Weights of a small mixture-of-experts language model, trained from scratch on English Wikipedia: 96 clamped SwiGLU neurons an expert.
Below are experts of layer 3 (counted from 0) of a mixture-of-experts language model. Rows are named router (the router's row for the expert), down (a neuron's output weights, with its number) and show model dimensions 0-127. Each number is 500 + 25 x the weight over its row's rms, rounded and kept within 0 to 999. Numbers have three digits each.
After each expert's rows: a language model's description of what the expert responds to; "raises" lists some tokens whose logits its average output raises strongly, later layers aside. This comes from a sample of Wikipedia text that the model never trained on.

# expert 40
router:531508521501476514475529536476479510475513545473503505503561535488524508491488538514511513455503529496433563501494471523538481452498522518449490498485445484479504500508485494531456469461467515465491465544500513529503517475533500521517527515488488492493460509469492518491513515468503527465469472509489476486496517512478521496514510509523485461505496513476523490515479514454550527474493
down8:477507504468509505503476492491510519490513472545484460531507528507502537530494505452500468485508502519512472440509505468492509509489489515464508493508478508452480500480488510455517523525522488493515498475532478440515518540499552515433491495502469501470510506509482488460506472551523519577501512508488519536531513474482565494513480525527483470502451527472505482493492491471519475513491
down9:464486483522494487510473484493486508491461479455501507495532465447482501486472529487503474519476517531506489538500483508493501517475489507479513488489522511496486532532491485450523510510558477534502491515504458510534489494531512453449469559454480479529489482447483509501444529479508485505478494553526493491503542532533551497449491506502464509504511512515515485535490507473486543516525
down10:543504455495472523471493498484484539500487488538472492512521505456514490521517516515519524508515481470565491496482510514482487501503478510545499511470463504482490450460471469463514577532534522537494480463540495492487502505541560474502501498515532519503484496491539517456522463537504480531507520507485487512511523517494506476486485511523504465463489536534483490515524466515522524541501
down11:489535495496555470545516501479507484477500499515509455490485475496506517537473450463515467498511490529555498525508519484514518508517501478477472504518487459480501516509498468513455465514468466469536495466515499476498497522467495502504453508520550563508490514457495544515468543528481469466503506507557507530523511500521470506457478478513496511513505504499493511485490474500521444517545
down12:491523448478494506510489495496500441526514534463516497532553480482522511522514539553465443502510485499530480485521506525486515492465500507513520516477482505473497521533507500500491515474503524543490534518508467526486505499482475492497513531480500536475467515550501473552492521502479468490471506533508475447464530507482526542447525522536453460478504510489526537495489502466518507498483
down13:527540488479487498473483509523501519476503503517502505488471473524483517491476525520566495533525514503534527511506474494439536524536539493504510501501500523485498475522488492497479441499464485501517501507454476538538490530529507549456497563544499467527478490489456509509477523520488507509458461501502502511532504477540527530485470526530467523512451493483536472500514530483498468500498
down14:498510507489514544498519544514481555513467518539514497486481558515510480514479483458496512525479438511481509530531509490495497466504517489491545499533522468518491467537548515517484528510495487495469503516531516528492508493509516511509537526508530492507527506499516486465451498488533521504462556517522462490538511533465514497520468512525505464524469495525490562524507477529440511502510
Foreign-word syllables. Syllable pieces inside transliterated Korean, Chinese, Thai and other foreign words, such as ng, gu, ang, kh, ä.
raises: "was", "grad", "ots"

# expert 45
router:534484492533482502474487504507490503506500487478500499497496497521519524481491460477518488448548538495501470473545490511522470499493510515500502451501520494481463477478487545477548492485450496519490546515536470515497538443483454525539508504476467487512492522494529483494522537476531502520476547479484496480529499507504533510487519521512511498496558570511494481568497530495515476483479
down0:501493508477491496459488520490543498518517520504529557490569501469502523488546506516522481506511531485467488472486476525526486450482502441485496535496526482483543449538497546506510497496514499503503467519507480488455486497482464506485497500462503483552486497522475457455455504475534473500496536502492547493508488527527521476500486491475526534469517511512519542475497497458515516501468
down1:491447473524503487495522516450485514496510510499502508485505523518489482506444475491500512493510491506527474507595530536465543527507497499545517511499483504509476459507526501521516535492490476508501493458451496512506458476485497465516475479514496490532528484498552506474520524510456477483481545514469522557497469480507506454527487470485527498483491471542458489505498514492487515449493
down2:507495472577557483450499516514457492488444452512481508480552462477513516511514515491507467485564495505494485488506488496538489487509495510494501499560537531509466464513478488468494524555487503504462518544513491482488490489503502504470475481509510502522487452510513525533489491499476490541483509517507483506490481491515485479495494560481504489540447511486479489463493500498534486531474
down3:488487475489543460547517455562494497491497517501552517516511492497496469505489473507468516494495515453503496504487478498496470482504528480491498485558542487538499474521556538522485498519481530514477482522522531533522542483498492546477487507481467441487510478520493465530482491488528507499478535514499470521502502465523496536534490505526540518511459482454512520519486501546497550498499
down4:518527505482444494519483503455455518504523499490488506529494496524515491476500506537451509473516458506481474513496519513472496469472492451504513510529502506530420487506486477538541539470507517520530487476508505514475516533493516482463449503496499494479517491533456492490488534499487517541521504476500483546544539501488491487507466539530497481536546467501476506527517466463474514466499
down5:528479503480489489493501467488478522504493533462497502496481523489531488523488509491515516492493507474514493457538532514502447515452512464531540495507465528530547506504518476535475498542484512506507514513553520490513495508513531526511565469504477490503504439489465482469490557521540526531500519517498461563522492482497516486550487530495498482486514469514504522474472455464499468499490
down6:508499448476508509479478493525506472555519504570492494472480488489482552498472520493469486469512508498522459442469506497522514479522454501508492523512478478506517506473464480516491565471514482506456511495501507506479503477524476447482472550479495538515515483505504508481551497504508485504478523508507471517512485469551479504491472530487516482466487454544524492511477509460499478510544
Clause connectors. Conjunctions and prepositions linking clauses, such as as, with, and, but, when, while, and sentence-ending periods.
raises: " the", " it", " a"

# expert 16
router:509508522497501510484468510457448477498542552473479483500529518523544535482481491463527473482510497502439546475500488526507454518545507508480498531532497511507480503503470493508499467511492480541473503524497537491496516543518506448513506521534508524485504500484532482459496507447493580481460486477485469488523487510511499492493531484531533509452508507501501474491451529496502494481498
down3:491492520502488484511522495490523484527472488483517463502531485463502499536457481510528487488515514480511526465471527504473491482477462481508495517457486496548428508514538471484468481524494461463510493484474486446514454456485515509447450493515493454526535475510496484538535517491545505495501481479467516509477482479479519491523468480536508497443506495498487474513482447498473497476504
down4:492445525516511478527537514529514452466467534505505495453487518479492475507509532501479482431447501485509517498532520471485582487484503462529511536521456506486464494488493480507538463500477472498471507477516522513529493481450486515486503524464483492451520520481513501492500497525499478563459518504527523481492464511514488498511492529542488519517539484510521504505508497501483496474496
down5:516510535467538475491526483500526512490499509528519561475509508493510492450502515511441536482508545471505503478526506507475413512530529482478476541514494524490504492501502511551485469463499513520531515521562528525454533476505490495513513482543495510514493487520458524524492476497486484517513478493482518479492494499458479501530522489514482495468514480491424528483503516469490508519480
down6:541544509475525475515502493484524476532485494476501518535489531486496503484508494485515505482471513467507495491522516539500481532482488480526505524488494557485510495500520473535499528550513499484463490458452484512459534552448490496497470549492471537488491484475465480533512494493545511538502511458484499465496503492494520485513507501473500510521457503514479476470485466527542500585526
down7:486502539486510496515512513519510430493519505481533478490491441512566458544512453512501491502514500536446458507489506479547469494479500518494500533497454518483529536476489538468477481500481469525488526518530506511509493471498478518495535509483513472458516527464480479468510505471497478467541539514490539514514454467519492491494506529493496494493512491485492525505553465490498506537521
down8:472462518508490519532530475478496533461509515464506476499481500503470465511489508527515506480484496547476461501493485467521487527496494479555494494473502532475515477458484516547497540487496485469516439532497524487525456545504453467493458439529511530479500517482529510503532493524511555483504504519548487541494492493512492499532490454498505500515499496485492519483547456539486497496499
down9:546472496525475496512504545500481480490526461485545493437504547493471506467488504542508536519501515493508450554511472519488506496490534485510505502503485490496529467498474524525502504470543470479536472489507515499512487564491449516496516541488497525491498475500479537540459510467462434511496471504501512510470475466471503528511470503463518511540480509512539500491477512522495483485510
Capital letter abbreviations. Single capitals and capital pairs in acronyms, country codes and coordinates, such as U.S., NY, CRO, BCS, W.
raises: ".", "'", "-", ",", "M", " ("

# expert 10
router:533531539542491499475484468480510505485505489505501517540500483498565516491491499496525507465545454522486558469503515539511460494508509526477491480512551500470516476514506524506473506496488466549546506545514537522507499492534507496515496510469520496499453546432504496456493536470463515497523494509452505462500517488458503485500508467515503503490499508463523468470468528520488499498517
down0:450505506516520489486536484477450488486492510475511546527506525482503499492493510484526553467515546534520521530477488482512462540487480530506516508502475480443511488492512462510468508464500493493543494522505500471501516493489476500495530504520503508474547507473490493552512484523466505459457502511506514515504479492508489521508470555437510472500518462481521553505522474527457437505493
down1:509518457508500498535513484518495479498479535485467509489522487500538457523486527487492454519539513467473535430505467515490519505490451508494480548497500520525463497523515522463571466504511528488517514539529507512482503540449486487548497517450493500514518488506473505550506483507489503493520507479499531493454502517512488505497535531540531487535511511470540494528498462499487530526504
down2:551544513517501536551521499470518502510484491503508518465491464488505528481507503542471500485480524530511501457462523469526468522509485500498505496508498495462508481480444509505517478478499521508551524553485484492482505555483523557457511475512488460491542475550522488497507526556483516485473483515503482495513465494510504526481485533488517467473504443469493506487524527505521491522540
down3:495517496514494503503491485520518505522522525492484507473502468474467459460481486487504556449448483512551498488511512497539519504528518515531442481473499536458525565517478476486533518496459523519504525486503545493492515524474485520485451470484501510469469476497528480500507444497512517531522493485526492510481556527481512526490509500462499519482487512496499460513506510506464549546485
down4:447512505535490496537517483517469470547503502525500497476478515494477527491467469468493540505481509479539483525532494486506556501476493461541523526485492512487481509514473530482471527464538493504491519462506531504482518509419493479462497517433477486469547454486519473502550497514480474524518508498514492506480518474491493527488501467467508485489477457479481485537481500493510536482499
down5:515513474526476494513470452520504560498448476514548512466455525493520479499542508466516488484509493542510518484486517539488525503527493507481494508534548519499487503519521500472520574510479473503501487496459472511505483481498466511519483492472501460507514482490563517548474523501530494436508502548509506516496495484504455489497506488504519488496518482511507526458508503525504540526555
down6:447509533496496452477505504518502486513489508466483477480560497489494492515491520504544501507472531510494439524515516491488513526497540467507485508485469506534497553505529490507506532529492544476474454483486476514487508428468515530522503533530499511533467490505500511538491500547530493471508482497484486537462490523526485508478484496482531529501479489518500493507517513463469567445476
Clause-ending commas. Commas after a finished clause or phrase, before and, which, but or a new subject, plus dashes in dates and lists.
raises: " with", " but", " and", " while", " which", " leading"

# expert 21
router:499536531506460513480522543498521497478516518490503513460553526495516509471480514517543486520485468536520515467478509545517497502531518485501496508522483503483488475537461521505529486488483467494500483472480510532479507514490510532500517513457516539479482497504502527462524507511490508535435497567488485479469554514504501481500517456515510457507533463514534427507502529504539476495469
down5:496508503455469492539555483461546502509485463490552530513492519498483523533487512493507461539527504511478529511530534523484485530543513495477537499477502526503516505472558494510511449489550548502494530502498510531512484525520509472508531514483513508503510488465565528475486462487513506502486493465487511530496520475502481479499513473503506451480528543489482520480522557513506517541507
down6:510442521460521500515511500491496540512506463506489459454486516518553509529535509496482463495509562476479553509503473508543544522452477495519525504498484474514485511514497488511529536493494482493486483477510499462514457543487491455473446510497505523486475480533484481523506442507493508517541481560486519529487507507471502477490492519522527524495522475502499491521521491533461475480480
down7:445508468472531502504484471515490526485509493494463499503518466524490516488478478507500555499510510498502512483486506535503490466500492476466503501530501480504477485496464507487481526466488554449540492480468504523472449484518470508452515526472550490469533468521498464457543469451524531462482475490526503475495489503534495469524483530540465503471488488468486517465529470539509499495522
down8:521535527515537469505505557497497483496503526494502499535501521490498511500497542486494540511473512486537515444504459449475513514468473492473506484513476520491493483520517505526500489486511537492528523487471487466482513558473512526524515525486523463531473463482520494493506473507483496545481482478480500538443494532466491521517485500509455527467490496467501546514466525510471462565538
down9:523518466517514495508472512507459513524446496481490493508465510485553542495514501480502459504488477555509537487507547494557541504486463480507471463552487541502520473516501516519522529512499527462487510495472481484458494522454452520490511499515510504475509493478527488465504504513488491546495470496546469526454477519470517514502486483519497482447490483546540484510491489512507525500533
down10:508474525521483503517443443498554494501463498517510500499472502518530471502526482496457455488521537536521520489518497497458497523479479485531495501508537507504476495531487502514489443539464519507512522502470482495492552506539488503501514509557501504508485489511438465519548473479477447476535546479475499484480502480473492453517483494511485506482484494484472544509519486456482486486504
down11:522467505470533495474553472542483493536518454498486524515537493504522493484523479541482502511483513482498504501519487489478502514441501510487496495523444497474488523519526413526483524530508456516486486503506483509517454511474523498476469451488475486480499511507525503509540522471528481499491496553478508489509502524512542475510461492502507475506495503532464525542477484511553505503442
Heading equals signs. Equals signs in section headings like ==Charts==, and infobox or table labels such as Location, Total, Born.
raises: "l", "=", ";", "\n"

# expert 33
router:492488505510512495494508474502528510503547549505482482461522507487514520482473511483515483520490485549500512496528477539509481488541502516493549449531463492508489518502455529507508495513509462519489444518503526540548504478522482501542516515488513551521473472481496528491491514472483521448465515507510486494491566554464551479489515546488499515481496532469523494476497518520466458482500
down5:489546501457479529495474491512542476497521512555548528541451507516486504488516517525462497519494574488462469467536520477479535516514488510481500494492496537507508541532510496559503445466520482508524507505480480519468518496509530479481517514496517512473510503479460475485476478505501502517495518490452512463490443498487482509537491546536533498519495514482544495490519475483511487519510
down6:508542502514529497484505529499486524462529466486547504474520473518496479472479499525517525496484530467504460505459496507456479528467523496506531472494510477507484413454511485486529446480493483543494487530482497517511504512475488510503523500493479472481508490468504535536489478557488515504494512470535510497548491497522470489419524529487510511495538521500534495496476525504517513471526
down7:521503534487507522501529492490506501510503473474500490447529533496486512517515491521458529497492503508494424502515514486511491490487502466442487508547513472502485516509517565519530475495479507501502499529464489520465477477532503479494501514468519471462513451501507517503467515531497503499554507497435518501471471488480522507465533472481529491459505483495457457516462521505455446466488
down8:474489486481521487503489527522486498479509487522511505488509476546509507491493470479446499520495464512513534491466465482550513501477516517519558513502491519500535478464530499507431549508517469470491467517435504508516465484499499512491504511474466471471524459481472506528514511487539503493488514502553494546476477504514472501537519471483512542539477478528508527476512503516451520547519
down9:483473516454507543518511522515544535501465526522520467483495532508489539515479478459505539512503434486539487465498438510520509508552507523474512522496529503520498493513515521512497530477511484484501527535476498477482501474503523513510518474503472513512504491495554499480499484541505516506517448494519512466524555497534545521487506521541500494526535474463471530487453493469494520479528
down10:481507499498502495548470530497508476502508511551491526504507482492470470482494518527522557486486545505483546480508481475518540511503506467517463521471514493465535544518517545488434501477495505464457519496470501515553519481482476482485484510485531523470532515470512450512533526517487531486555467523493516493465511512460456537543513501515507506518514488529494515497478526519508501467499
down11:467522463496534475497511498491496453517483510534480559446525501482476497487507536528487479524508516509494498510501510447509505496522462499509474529517551498468485573543502511499476547480514519515494473490523479466501483508495490520489470499515506539487469508480470523560462497473504525462476475482511499497469515463464519457522505514498517462476482469491516506496512487553454495538491
Closing parentheses and years. Closing parentheses ending years or notes in lists, and recent four-digit years like 2016, 2018, 1976.
raises: " |", "\n", ".", ",", " and", ";"

# expert 0
router:517501539501483528476508517484474509486509587476515515495558533499531521491488549481512505483539495485462581494499477502533461443527519509481496485500501484466478514484485496530466467472473499516514508515490508524497511488519504510514504528467502505484482503505475526478519518474490524477435452506509477485512512522486540489508507510518471469494522518497516490515466507439527551490485
down12:506497524505461509484518522512500538492561496536526517504488492516530454492509497492491528502508475458440525509537504491528499527512512524459473506478525441522447483523521526494505520481468493554489501526507463504505501513554481525480489482482507544478514480489542536481527472474494471487469502484506522483496447528501498529539534505492482501506485517506452516499490481547486456537476
down13:528499523497472537475482511470518488515511481460496511510513525538534483474496504490507505493496545482527509514471540500507478507518468485453445461465515492497458504520454511501481522517444472487473479465493470479514533562485503501451494484460543536522528524471475464495470507503500464535476511478487480472515499470485492503544462547521468491458513479497481524494463519492491495488505
down14:456532505468495511479511555503485448500505491488503501438511513512502490502526472477512490515515505544529505489471480520495495524531518469516475473461496467576535444461488519478495504474497488508462494437492507499528501529544493516501489556491494510511547506504529504476481486488502550506476506480495515494570517518517457524482476508514509516503532511505515473502477505484464533481503
down15:510508520502493507473499479477485485488507462524507453510532516508539497492474481469525487476538452542502493528522542485499509515489497486516533478473495502514481477497521514497521442525497484577491497493486508508491523519510477493479507533464510488479507466462525488473516495514406506538496507482521464486477469518496476508545510507499551460462514512472533508486491474504558479472468
down16:527527537482495539490511473532495453514517494503478508539519513495495516461466529501499456513440470501459468474532523493498436495537523471504420510493511478510500533521492506460528548511480488510515455482465499503501507516504502455487471503516482515531505474483524529519479492484552500470504523475473476457472503468507464465491482453515486508499490496507514525479507527505490534503501
down17:475507480493486509498570481511485498475481491529536538512467527488486556440512483540503476453461507475505509440461468470518521489526512492480500523462508473489482457480520496482503503453512525512505508485497501464514501482459480484430468508482535501515513464480490499492505511525474497486498463525510486516493455472497469467528495509511482510544500517474491519471504476517542460478497
down18:506494484537530513489514484531510519501456479542492517533497475485554512501493459509466476449512502510530420513455525456512503469514525494437524504473492523538531471493491449494448524485486493547515482498495509496510535526502527500476487533499486448500504487483503515512480487495526518483485532475468498474533528526487506493502477497473478499493518504516495497469498534464552490477527
Word-initial name pieces. First pieces of names and words after a space, plus sentence-initial pronouns, such as Ed, Sam, cat(ches), She, It.
raises: "ening", "enn", "ins", "iner", "ils", "igh"

# expert 31
router:519448517490478500526496546480474504481506545467502470509500549510504496466500490499493530457533486512474493519508500520559493459530547492468514518531495471515488539517480488528468481518476482508476517547500521531528523490485469426515499523485526509494480499458512516479482525518485508453528493523484512484524523516499474512488531495530482512471484524489496487505468538501444499498431
down12:491541525528543524506455501474512473510480498494536500487486518470504485555474499486490515507481485480470518500501468527557489526491542443531495475514491512505480538488511571535526525490540499538528475458504515508499509521485446499462504501480528476473523503511539479508514494545534467469500542469502517473485489521532473486486484518509508509456476510459484526458514510481480490504503
down13:500519506499512507469472489520494515546463503489545493498497485502483535517488476514456512539437539480497520518452539505492479532480499477534512498473479475518497509468552505443463500471527499521511535464450476530482498520520512476485502506500480447495501508462484496503521502477514525491541495503449503521480466524503479473547514546483540486489512496506506460479550490479520497537491
down14:510524505514482471474527456498493501526457485504501485496522469457496528492512433479483491490543513468489488487488529488525476513481519459521507535500536493497516558482508492467517491484526503500514479483486455444488465484477501494485505493487465520446487527530485502524468531481544471494495440513506480560524463492512484509510479522503503488542451469488485513510539504511542499546492
down15:494475488524473476512468470477463494557483478527480462488525540530520491506501491464496482491545472512512508491518508505540499484451458482469520555514498503498462503477497534545502518505506503521486503491509495501474460510448503490466445453496481530528482488503514485474484520469471499511547474501491535519500471470498513501528451485534514499469529501539538472486442509518479491476521
down16:482488512493531497464489494543505496502477477523539490478505492476483508485515494487510514469484507549533495523514495526508527494564506508499484504512510498515481489503453515499581520552464482536483509517481486520490474540513474438524492519549512527529517513486505490553506493515535465489469477507504486473489507522513463493545521491518510518545483466465463538468489498486527452497457
down17:509501466495537437490523435461501490513513465494486545488456532469428566499489499466453487510453503494526495454498512494501475498507512485502498529486483471501480515515509497477531484455492521487523452527488497491473469532483514485510479534520505519490448519477497543485496460531473488493496480528544499499502493508499506458473482545511507521498501484515483484488522505523525493503536
down18:497480557483497461460500549509448510510490484517485508529519462502529507496517510481474498525524485520517528449490484499509497496450539506474533495480503531505476516475506462512553537508503493489513511475504494503494472498497500498476492506523505469541488522531534512506506502506496443505530506487470537534520542523512433529451463483475478484470500489497518524483513464487564492504447
Agent "by" and names. "by" after signed, preceded or written, naming authors or makers, plus first names and titles like John, Robert, President.
raises: " the", " a", " an", "-", "."

# expert 3
router:537506513486482495491494500487483511469506542472509515490591511514558521498485524470521485490526508475451554475497487522550481480528517488436506494493475505462468530504492495503463479474460486511520493522493528520465516486515497502519520529482501513479504494516451503473524532475480526490455470523524452479504480519479492491506503503522475487483509504493520482524438516453529502471483
down3:458458466520500512529542515516506524469525505519500516448557484517549540516520473485542500530529472503525547478475493453481535510498462497510494501488521462474542495480506480483520501463516472505496487485548473533492495469519521463464519542509509533504493478501506485491501486493513480535483522505524510537498483512533501488469539512505492507496505520456452527500443481509525517471468
down4:499487460485493508499499514451520508467540521452503531468512496486497465475416534499516469509504501537461527507483474524517536481502494507486507504513476521505505524496456491498575467513473510505452454497502508536510526512502481504481539501470460471500457520516522511504473469520527499514496482522484492525522456523493500534524480537443508539509486504496466484520509507477461506524498
down5:526485526507529517504468531472516449503506493544541526521537424505470516414481502502531500503483494500494478538495487516489494517495470515515532480452489514502537494537531464544488528511515486525531476505504463480495472520526499501508494521545522503545497520516503520463522497514507504484502533466529457529495485484531514476537471445500495504533491509470493494509535500466510510495502
down6:525523529493480509481468505489464491490498518498445551542504497513480466506490498504452489504475546511506531514502545518472530499498476565502491509517458468473527521511531481484493492517521538520483487540514485495462497471533550520523506496469551463493510490485484544528486505489451457526463521512480524518547486515477485480487516512539479510539477508502493525502498505490526464456478
down7:475485489505566504490497487502480517511535560517488507457472473533480515506560470457497456512491499510566511470450465458530529487516490508496487478492517502496493522453491510510514527502515497543481482517500495461514464479497488512515526524498551470498460487491525504528475488524562499508535512486480506487514503501510516480489508503460528486530549514493504503488554488517494463538515
down8:508477498534500495510469437487515511522534544511546542505496486514472510513476513497504437492539466490482463533515480530497504504514534523515472477500496517467512475494523492490485523476504510546541492508529521441481520504541520474492551457518514533533527483539438504495500507538517500493526494532526464506493485515483546483486469495452477483490513481479484480523534496528513509512525
down9:502501516496502508536524457454518513510494489536521501537482487480484545510529484496494503520491499509519498537483502438485447486476485515510491502510496503500469486500455523488492498496470530496499497514483487522483529487526537471506521517447500532468485465496485542508450505508510524490492476517542496494506494426519492470520509511435517514466497521498527565509521437487510434502515
Table-cell openers. Words starting wiki table cells or list items, such as "For service to" in honours lists, blank double-space cells in election tables, and "In".
raises: "es", "most", "est", "ages", "stan", "st"

# expert 11
router:513514494492480504468464523450501509479501511506528512536520526513479551502476537532516523529534508489482486482513517510484496503501491470474546505502501455503486466487493509465488519515466471545474487497476491502509520496481472523515485497441472510509483494516509517521543546474469518491464477508463495498469550505478514468505511557516496518526499571500520483558491536513484498438542
down0:482482541532507471493516538559460504502514518503474482468515417523511509476513511491494539525534519464467525505488511507491467475472511514464521498506487459480510525520470518448477481514519462460501491520515479502531515494478477514535496513510452519494477482516511548500523509483515454473524513500474461512507499541534491487504474491476490504438525493469464490498476496457513526525514
down1:474508490472511529479504491484503486485487527492499531528502486511487484520508526497466546462497516473513478516475495493519501477458517487503518472494483463469486485516551479473474518509509481495533469575477521524479473502446526514472475479494529511478507501495519465473513509516489495536551477462489474534495516450503546512542499540582452481504489464525497534511518477479481494520503
down2:489513503476476501525553484500480455491458531541515497461489508524474488481472486528522491493539529479519546483487505513483480482533520480529498491505521521538484511511555511453528527479491551513504487505528519479462491462478484546499496489482509490485510483527535499532531534510518498482528480484480555481493534410493478521470454500496467492528540523498494492501494476497515487481493
down3:534520473526443503540511510558486497524471483502496492529509439513524485504512520487501472466550493499499495524475463513554552495517502519452487508493507489470471496472477518535516434525496472489507467517518477492494509523499515475490495479521482478502503527469461476477470473496524500502500495530531510536473518519542471481466519464475542487523486502456488517515534528513511476491460
down4:522508505496519474506497515525486494505478492483502501508495512484493509457540521447495513439493535538462478523472511498516527504521481509477503502522506509483467492518498510527532581474516515544497502472488511499520518496472513469481492488484471493499501465472489529514517481508540462510539447449527501496538536494509495474501467498447508521473514498540498518539516443534467560485522
down5:501524501508527498505473474494507521516467465506520463490500494484466504509517525523535482488512476502494509509494554484505515544480474513505514552512489503525451471459525496507493529508532433538493487520480478442461480493472539512481475481474503496478531521514529495471464519535494560509535520496485469531535430529478494534496514534504500483495546472522472513488525477497519479511515
down6:528442481518459515508511545487521450500457501468460517484496518510502455497487540462501524502483468488501512502503508505476490492515498480539520537536505508476431522558498499505500453498497514478487487545482505459501525464478508461508493446466489516519508467485519499492483487535468510501507474508506493514491530505513518480512518495491445494504465494512498527520468488547437502459473
Past participles, verbs. Verb endings and verbs after was/is/were, such as implement-ed, compiled, used, known, plus dashes in tables.
raises: " the", " in", " to", " a", " on", "."

# expert 42
router:536471484507481510495493505486514540484510560438452470483528549520550523486488499539518528483540518518476540503504486532577464531526526480488524492490504505459489510482465497502530496468460495517504464527507499530498505491515507501517520517477494523522490514492520528490513522487484547467496475481509439488469495510516486501515498504508480492461522533484504494504423473487478505487498
down5:522484521544535551494505530508515532509512523484477452530498503490502532495507510512495540513514531545503515472446552514534510543501488497499516534520542514500507485486503493477519483521496485551504450513491485474487456559479476512529457516508524485487514525488509521516452470478492480519478484470533527524467476527549476463509494512503487508450533478505481483471490505515475522536478
down6:435499508484513491545526506524492497546479503521483549514504491489466525489495474544508546512476519512499474526459508483465519499519522464500468507540508488520508516508519464474544534499511434527524495487495534494544498493491499509493508468494500516500491483480483571465450495505523496497478519476470499537488454509444511514474513513468509491496480480516456477447495496484489458495510
down7:488529502476536496464523473523509506506500490443541554512474472505517512499504492502519481511490468516515493476455472478469548501489476540462527543504505507529516550492528486505504537503550494488466497487506453500479479531536524493534513455455508456559528520480460500533530508523534473499501516508484526518526511505452520490510495469521498480513501499492495556520513484504487525529515
down8:484510551523491528512557479498495511511529470519502463520524488506482488480480485486460499500502483480511485511499450542480488521489484492507502504549449506530486513503485492477542510506517477474456518469516535520492513502513494498464506517458497470484551448526509574477504516523488506479503500483510496506425532500498536493476493475487544517492487503565501532531487481478543480473499
down9:494511500514519475510507494488488456476445508514526540471493505501489542545516506502510479473473487511466454510479527520494497521533521509503469515499489502500510453459576510457509582534481476569500517511491461475485494492464490498496513514486507518502490472489505524541486482516518510523500470502499501483492510431512519479491499551519508496492496546497515469548488472476511494491534
down10:547521501480525490524477525486513527525509553450535512465510472547556471547499514503516510475538536452503467509516475512495478467543529539502497525488520512465502486520527476502510525453526518497511487488523538497488478497487507477508507466493486509530529503523500543464501525513525488537475490499477510496448472449484511512539473515498475490472526450474493499514519533500521491511532
down11:473509505507514504499478497491491474490476513481480473465467558460452510532507484540469485533480514515487495495470477513494508441492490478490568477549511468524467545479463511531468501467482509539493459511486488490509471512491493481524499470504491486468448488493541515517497530507510519551494550513486533538481489475504519556520521526519508471531506521463483498495475524494511493521525
Digits in scores and numbers. Digit pieces in match scores, set scores, times and large numbers, often after a dash or colon, such as 0-2, 25–16, 6:00.
raises: "-", ",", ".", "8", "9", "5"

# expert 24
router:523565508501482559518479486490456544479518527485517482481540468511499500485520511482494519485538495467475490491510469504531470465541488506502492467460473512510489540498463488524496443515500457478500506520487512492485536509506531534523459531505492515478487503483463513474479529468501539511490508483474497468496504552494508508544519505565485445458514517489520470497506523464528486506488
down0:461500493514507506527475547505494474458517517492494499461526482473486524498556515532484511506525464526518513500485551476496489497491502482543510484478495549515488511485506507520471492465481522499490501492561548464551455485489505513464520527543522467515480528525474473477511490496458500553527499479483483514451530528497508539507547523497483477472523496514484496491491529503530504545454
down1:495563485485529504505506483496472478490486512506515462497490500490478485518544510505487533452455512461512497505434520497486525481508469526505493508437480490476448494509524508512460490503514474473450530455481480495489498492499536511449478498458518503505492519495539536493460517460504478542557485519494451467511463490555507525478496502502473507497475507515501464528512517502507483522499
down2:497489518513516497479491453506473472476489502513474477492453520491456492464500540509497488553501497513512518497479423478504484521484528495494503522470476519466466495471509523510481505501494552466504503493476535478475466539483549487523486493517485474491508512495464548461502486516501459474489522468505480512479473465519510461551516477446486531535477457532495501515521468499487464534475
down3:497515536483503502513498467473475508502533465491500547509502521494500477482514537505452490457489509475468452462499451489504516518517446502492476507524488473461495479474485487495466475486525543524540550517523475462484461547484475501511531468511546511521510478519469512493526534505486542479499506522513495492506465510460478510518472483542546436521496482511490486509521523532518484507529
down4:520509487508472492522552463516499501492470459451512506490512502500537486462515499489484543538526511518504500497494510495504527568493449477520491491525514526515508501482475474505482480512530517493528493473484539499474501474458519516489589497519533552528526538512503512494475469556469508488507465514488494480474466488503478517514491489485509450474446473502509502464525536513505528510508
down5:541498466488494506488518514522559476482508513504488532513472469534497512464539498508524489475467473530556502464521545491512487523513460489499505477541497493495484495485524494470479484498463503459501465472494476482507504509477566510467487488510541527473541507485478473498496487466491506533475541444496505481520450502541491458472518463528523519509459481514512523492510497516453463517507
down6:511430515487494479506521538502481511502496500480516535514521487479561435515520513500486504537522468515516483477468506510478510472504477522524482525520492492471495509482499479489485501551516514499476482508511504461518541472470534504486541484578509505517510492524534526529511478518538460450493497491530478465487538476492512502543497491497504504494454492495469543487514521540442509524490
Opening quotes and brackets. Opening parentheses and quotation marks before titles, quotes, birth years or abbreviations, plus prime marks, braces and dollar signs.
raises: "M", "B", "H", "A", "T", "O"